Weights of a small mixture-of-experts language model, trained from scratch on English Wikipedia: 6758 steps.
Below are experts of layer 4 (counted from 0) of a mixture-of-experts language model. Rows are named router (the router's row for the expert), up (a neuron's input weights, with its number) and show model dimensions 0-159. Each number is 128 + 32 x the weight over its row's rms, rounded and kept within 0 to 255. Numbers have three digits each.
Before each expert's rows: "comes after" lists some tokens at least twice as common just before its tokens as in all text. This comes from a sample of Wikipedia text that the model never trained on. Tokens count by the router's weight.

# expert 7
comes after: "\n", " |\n", ")\n", ".\n\n", ".\n", "\n\n"
router:169103104151061141109125146103139131112095081058124178133111096140117137153123173096131150135084141090150130114130114092183171184108155179121109140173116166072147137107100122101125122184141132158154096110141096125135080111192084095090118086118163138083153065098127160116082126153172159148184122131151137115124197149123079094137143104099134193096096150162047080148108123165158137128065065176181131097183122192115109099084151096126127133170089112091140119199101147157133145142131108
up6:156050101081097078061152153110114155112113131117104125080146118135120169095161119108091175099094144168182180110143054106113107128137066128121095198091074135149115132136095158057077138113099118130133123119135125135112144086094122145103135095149120097117145100069140193167082121114161114173160112122082130028118153079081095106150121125156109169148132117166091112160072125112121110138064145131088133147137112141162176112105143149113066225162107123137156149133118133167172104095108131
up7:164098147147165110127128109079149151116086156132135139203136126097197170087119122085140149117087134167106135134200146145190120164091104155057132172166165162084120113096108155087141098106151111149116145106167119128106150138185189050130120128075124158156118070115147046144137124146101155109132129154173105139115083149135087105132159080130138120205129142120109077093125105186164087113131196157143121134097158140119083113167150066075116121147116167114182170155136129072110154159172109
up8:128157117095147178101127103123172174135128110106098125105162116127085172108117133194147168113118177162149137131117146144129076139202110117124083103124172174083155164096127128096162146120087176136124162156107120118071103099156127137175103141223153134074092121115098163126117147136116106142162124141104153076158114135101143073095109101193095129103097172107137088098170124100165123200156100119099048101139160176096201132094146198111131169114108108116170147115181042133129125099085153
up9:193113103075119135154084152154093119169102054120196121074143117172168098159151106110169169134118143130158107171122137042085137184159139150153180082143118059108117084129133073129150125150156077097164171174116135117134143133155112124157129099058132190142119098139073143154129088108102128141161046121127131109120133138101071126121148102112161104153127188141155126192110118159117163126123102124149133121144133101170190122128194103124106175142149135095157091088129082136120119136210178
up10:152153120100113159121108125152141140053091133117174163214138152173154136141171143091118077137166105165110152222133117137204092130110089130160112148134146154167167156046137100060167087124099149066169128123110170117118128115172168164137170124116160085185150096146151117118137166162102116111123118108105159140119151121128093124135132125140175156104120084127175157132128092158138087129103102090121139169131180131137129095159148158092232134129086111110123134138106108060195182118166084
up11:138161130118120132111149141084089103222130091168146188129072134091097169100149146108084141079108082155117129089104117084148139146124170133183168124141081132055104084094148146129109150108150114106172061166173161122079147181066093164097125109137079138174091114164112082151165101141205092131143089090138145132137121139091119065184149164081115117197147141114131114102125134138145130080119092111125146140116142066120164139136125158114135100104107144141154169136146155073153164188197100
up12:102046084127082111125102140140119162079115115138098157106157151152069143103137123094074123158106132110137076131129050110156095116104152127101127108072159104102190135130119173121102120103142117127155133159133084198186156149128130153122146137180116080127133182150114181095066141161086148164139119155136123111109115133102077098192102129125069103172061146093164115083098109132107185131101149157140088099099140144147084152154129061137081172183077098140137148170141179087097152064172126
up13:140123124175087142124108116153205108096167122193126121123118128057143121163111139134161146070114092171117120135075152111139112085166148057117131104143194148171100175137131078117123095136104167135084159128107161135119185139101069128168147120110138142165164125146106109161095171171169103177150170108152150130143154191069148083077131129184197146151082103095119138165162148130140104134107118094092098168082116184125104142113136050103132197158107154055159168104101151157110122151147139
up14:125145129161097141114154089127082109101141105096102095159137107155041123140144145171126062150169142100127154128144053126122080124088126171104088132130122113080137117077120133135111074127163183122150082192104169153159140074131157123144183156176138071103075100079175145185161186201125110116138137156124172165089187125081107120078132125159131139152137170102126140168135142080111115146112172138135083183150164142068098158115133096093074105156113094157193117151132103155146160140127181
up15:068147090122119139095177158153105110103136102168100109098184095161112138079134170087150125157121128169150191097102134108185126159138156112080131171151155063060146112103064105146091092120147114091082130128099178108128096128126152167148131113176135142135167159076178106116137159164061115171097119148065118132156162110126179113137144095139158100098103150132174172156188108110149178196092140125120037101159126181144133157149099077123113124156103102178176135108156147108133137081174112
up16:092148156143135098116165131122119066068186133155072118193077175090118111111148129088114127137135095143145121091133045111087139113167094169138123127128154133129205078146133145081161153180212147119164068190119136155096153124182107093125177097108111148109183131176120113103153149144111103123112151095144099097074158104131158103150132088152122097110102122133143153080138209156118144119130127124121138141209096120089150165068155141108108133186164131097128063160161109118148094064142136
up17:149171121094140098112148155165101070121142095174088152130120099081127162127154104062136138129118151110068095119114091104169233133127138127070143146165075159131100123175142131127106132162177142171167133175114121114092053135105095134128123157106044098176142173139112129147113124067073179125163110140164108086189131109119180174095154108162100145116137206140132095087166147155131107123159114144144140135123103176142038124126107108169104173158139129118108128115107052090156144135121097
up18:157156107126103063080122128138081145104087086085111141151171128083126145154128047099136076146090149137134098087143103126042138192116166113156135156206117131162129105156161167109138205133122167179162118123098062136154093131102093106128136125165116083145104120116112159170132150163158113076140110134145080093116076139139191128112146121056166061170134123097141125111142152148156107120195078144136149110134190038093133125117082153107154139101135128144124160138115112135103111152162187
up19:127094163098125108076117063109182158164114196120164181128073113127154108108157080131099149149094158148218146126071138132162122122143126125142123123159112104131102106117143148104171111120124152215113124120154123177161101132101168113110118049119111166116123106135137081093140112065133046183075117113163075138110133192151121133084102156132123107168161086146105123091153112178171141135160097135158114111109181099148145121132164113062118098101087097193127081189160101147182105151101134
up20:148065153145110086105163129136113114099100177146099163090094104116159120116137109137166169149092067171124120131087165102093175156191113185152107110117101105126121101118123116090116159164176146131149120124069110062122153117131101194113192110094135218054145149124161140097127104146166103144157049123089124095111077100206166118140083116151099140112110068145120101153114095131094142079115111179098083116109092100089132108177079092155153131127142125148140105139151077184178145099134087
up21:150173117082181221118077135103116145119119201084120148076134121154122139154154155114074110114181132160119179171181108176096087149143116123152147123171139057169126111137175159169094120114173170126103080089123120079101137134154144128136101104219060167143127095079171129128123115105144202141149129121117188151076168118168170157072141168086129090106107122114114137159127111113162169111159126153111139194159130127152116109122122123137142083076107095095082114127128160159123124144077091
up22:194114108103097102156099177120105123132124126129098184143196138193184113161105134135148115125124130112108114092099115132080111131154161128153106133155113176121127086135180127100117166115182128119187126120103126167083137115110146141100108114156175060172044115152127132098092134141119128194146145091173115095096096095094115140167165180068142143203141158159108115108117072155153138140084134112171183168140155132130134124114095095131129138096078131080127063093160157101093129230078191
up23:137164177153148104176117096114169145092154101138103122069134129067128192161089100082131198092084152111065153129058135149143196136167137103134150118111140087178111102150126088154180102114123101115173124111218056104105107105092131127131155097146131144129103117117147149166164138151092150165142148146086153166132126074121130155028175132122131150164048132134160095121077138131124150070153082114122161163134081139111138143125147163139139102197052093109163117127134145140144143145140110
up24:184123116144119121087118121118107070126107126121125118156146162049152154149126189121090184101093094094127172151152133154140185184071158115147172110153133139109146146119116140090122096102089136142137207102094119129125127131125080151099078164157130124141123121138154118097156162117130120145139131138118196069118191130131093107110201177121152088052103180179144145086127086215106129121169082210136119097156083095065166154158108166105126144150085188127129143141130123120150141112097065
up25:157146098114111107139098158072145143167125124127098090113106118059149096075139127073121125146095131144131174119131148108087076116165135150040095133103127092091130134156083140124170139177110131166158068107105168136090149156076098150108086096121139133112111178103147122103165127145090142176095121139085111097152067081097110179115092133058149168113104120137187149084127151137119100114168100213151074151101056131129118128157177078192140097139152146105066186114135130087115075156084120
up26:140169141164166094177117177114119116107131117133199149121133127119133124110165154099097136147085134123106132177132161106186119126155127172119133096152098158210135144105113155127089126139142046115112138164151115153151143153131077128130147106092106101075140110121131179120066078066104200075113160151105157103120154141158145189102189084112174099141175136126116104159134076183111105124110088091133097083065049089133083117096127176156124162147189170087133185129092122184166114126096137
up27:181128192120104137072144148110084101169152105144063126158130109160140120148135119107067158104105171095127083055145158113156098195146173092158097150127115126161099146155160143130145136153139139209125098157154168119119115133098132148152158141080151108100127068115183126177111092065129084129125190124189155172111089112156092083120120079149119138151075151128122155139143123207113147157091113197121167112081137094144086127063125088159114080165099113137081177131081143114153134166094162
up28:162139146120118128141086106094142125126167142144152155105152139118065113096107123185105135152110111081114154108154091159089114098126140167077132178161134065147100110163146099152166116199093119161141120160085155118151172130105151111122154141067160074057087140094125128119131102134157103149121099100186136071219116120121129147195135167127153090142134148146140109177103048144102139055087136129145106098086079156060163157141137158102092159146168112147084111117120117124136207093211116
up29:149136097162059125133124074154137179070116114126132103159098106132126115129139160113160044093130146076134121052111087108106133084146144127067113100120126135164139102151133107118119099139104125094184161185156164095147088096164096151139148105181190152087112140124098133135173124118079107112107195161147123179116083102166189097159124027134180155092192106124073142084133110152137136104128155152107150138067156068080156162154115142192117088109089157116091125124126116131141177121131106
up30:147165135102121145131082083149165147128135215123108081151069140148145147184185166116109107173136175115113075135127137065116130168172159102110130053097117173150143137137138118142088068178081109084131176175105175155111108185128097126118099122137114152125111110125112162141101184119110135117088105176174136123105174132151091151150162071121177125119107083144081125129126130108186152165158136110200118166177174148161108150100145055149061195172131110109104124114162124093169104116118162
up31:144113145138099131102112130158099163127126105153135158069148148166124134120133197157109160108155094163158153101175099076133103080165104163185142079119041138071165116141161148115133130092114187162119112142133105129127141129139094103067130068159105167140078119086085173136171142136096115113125113129063142101180165144077134182139102164174104091118098114176159155100071075114208102185098099110147088134157086143104103180091173163087101151158090112150077101108112178149150110138109121
up32:184104096137099106135081093087076155079095151181143213183176136090151114054135138170149156078146111123153176153105149121146140094121132116168056160125123151136081132099109161090129125137074139121169151145123148112149162035138124155109145093110103144128127123146160164199136122162159118041143186087077125142124141161122102143074148101050130085156054094115092161168122144124077162107112180125135112108091129151105100176120135109134117159112140142145102101146145141187098137106126135
up33:127152139149102149112124123143153102166131097144105123150118096160098144122099119105153142183140120024172120112180101079130156112085132112100132143159094133107173160096129139143147104104118168134103192086131103209143178169108157148112146114138108076104090121082112199083175162078112107174148151167133137119182185094091166150152078142123085116084155121191159092089127155062191141145138112106088138175146114120157161056129140110174198163137123161151110127156147162122100126098089180
up34:149090166081112150180179115125155163191170111174118119108107110165111138092120125107105117159161137108113109125102114098144060106056119176100106119128147129141130118090101135112152076166112182176146129125111114107156114166097143081105113130112193155098119172096135103097191184107116117142104147118141112106167142110122142190131136136149095159159171158086112083125160152170112088079059093137098077170138090110042108108105123119109152042184117146130100094152033128125108133137192092
up35:134167136176141185147120130095113103107139167074129185136086145143030095107155179154139203112150109173111125132116159133124099128147146129147164124178120136114141127130145134134147148111124147083136125053137090109125144101189186165115141151156106127180075148160137141153177091116091156128176130139130180107160104038059131124109136116109142134159117135076114090111093131100167178136115168169122151107112133179167146163085186069178031083120127079149113114164160148105148122097151121
up36:128155078119164103110136170101175100160133139131087152146117102130077084078138162065115170143138126093155153127149086182147145112167141164153179106199139128198123087125162130121162109137107078119127145124154092189110138119123096086110132109120168133148132134137107145063178102110126137158085137108158133129172153179062154081131111123098108145121149084119152135177104142143098088170053117173126141096104109169128119115124093127077057184198145132154114176135112196119173185069067158
up37:183135156066116145097106108137072128079138122101134107083117098148091143085115112146102111119124128197162130160085088120124133101128144090146187118162131139130152203110111173118130093089193143185118018153155143127159128135120093137167113163152210099122171087148163182145118092126191152092144085171152084123111206125147119088093118122147160146130133118093106137133169095102165151081134074142121115096113104149124106136168149121141054152150189091100129133152151095141062082139131115
up38:113147094128142094123097180146115162104149159098196148123097105095148118118115116167180091174089155111086094119081135114167179152115147172150106153086125138074105148081134056114144136131065084139148161134134090098085166095124109143114128112094114149165175152065104124115107137098161125088137030170173135108126157067126099136128175151165152143124131125135091101150088117095096145135117169162105098150114108102106144105091160173085123146102172070142139120179152226189145169204126137
up39:152133141097129107174098151181131108152124071127188143155128096132082128137198122066158123109180105136159131140123205184124137190160167165128092177093162140110105049121164109186164171100085202133156156150125152113110146115105163114097189064174140156079112139136131138123146082094105132140107100141155130072104131121116103154107180152108059126137135142174120189151109125168094169088163127111171184093115115148081157148107113140096158137179124178145160171142152126118111079139104152
up40:131152142166095141139123103126074127171136148131094153129148145153107090091134159154111142148155078122059066123140146102112133213118066165094147099190137146124169158132126164148035091062134144097158107114116115044144108086143082112112100113117107126077187130087155104107141162123141113163137073113123186160117087141179068108119149140097144130099185094100141135211103085095075147136064128158137119155124089140152096151102103136116159130151121145042113112125155176132115086121104140
up41:139086125118078088093119137173079110170130123099116108120124163114084146183163090137073087110083158161121170145100155085139104124159147125125148143100098119087110104140137112156147135105108135129140175123111148247153121182118108178145061147131092089179131127113155152163107166092129117129101183085133084129133063101128171098137083146122197109136126157132136089104131080125160162127172163160102121077108143124116085116183046085090155143157166104065158204102149130161139138158181121
up42:141108153108166104106159116178074178084130134093105116127174087069092176127174152136140099133165128057166130135081140086121124131073145119109138125093163136156145089055144121199114138159117116123151145118121122168144134085134076092054083181151128195152149197140177127122100171095154114155130112125159120152123181145135081091143124118111112138129107158134129186070119135061181171168191145113090150140119107162143197139152125092173083157085111156146191087097130135170121138129122151
up43:145136155184113136119157107126099119068176149064166133087118094118096135129111137162168205105125189100089128150130187107112176136202172135080086151122137126169070189075132134109093145140150093081145141150096080086090116085114126135108077078108151179074121105142108109161086141112130088098109079156132155033156155174159151135077103120118160118153145134062120105129110136081086120095106083134111145153139115143134177146192089125135155172111095145107059139163142145128125107147119128
up44:151144148070058088100122069111138137159098165142145121129111178121160156149129183184093173100110133102129153101149099107101098149083137119081130135064131115112130150164190113119076089141134107176140053132118112141143154141118098087119075103142159138134114162120168145147101114150121134171060156062163173123085162163177114091160159166119108070133118128087169120136121178117166128140113100140145178158150145169128037196161127107081128110147092060080162129130181123158121193129113136
up45:106170105129114174156122169134064042161065089127161175099183099126101116132094097179184129142214093173129140135119145106140117132103087119092105141077157189154150111126170118177138146136121128107178155135181162103074073142185194091095159098092100178134116080162149119123117140140109106155166135146103134152154106151125178117135153102144048142131111194136080093107103138160121116171142155124166095103121150123172086078146170141095091177137150113112150151133172129096088119115138163
up46:173153129117133178146127092122175072137074129212166100145076152095105134143149100090165152107063177152124121148162094172081103131108088101104180134113113102183145151122083139124135121135145135171149149118164145154142107078134065117158104111176095157129149090079109056205155111154138155112184154125130131079098151165119126102127099094092183147126095138075119104126142151150159156129084049167099081113125115132071058109195145150136145113101141122146094106113096146147155106119110054
up47:092144068091230153116098156066113149161164116110116163179091132074162136122134075110076192163118098133145115173127128110115121136118161156105124163154125126129151118130146167158146100102098135129130103156156174093105103043149179084164180108135101130118095120150099086125150127101148105189079104129136127148094200124168077119154110087060160092139067107139083138127143145111128178102133129143078171201107101173086137119087183148132143107077114094148135129167086171119125126165093130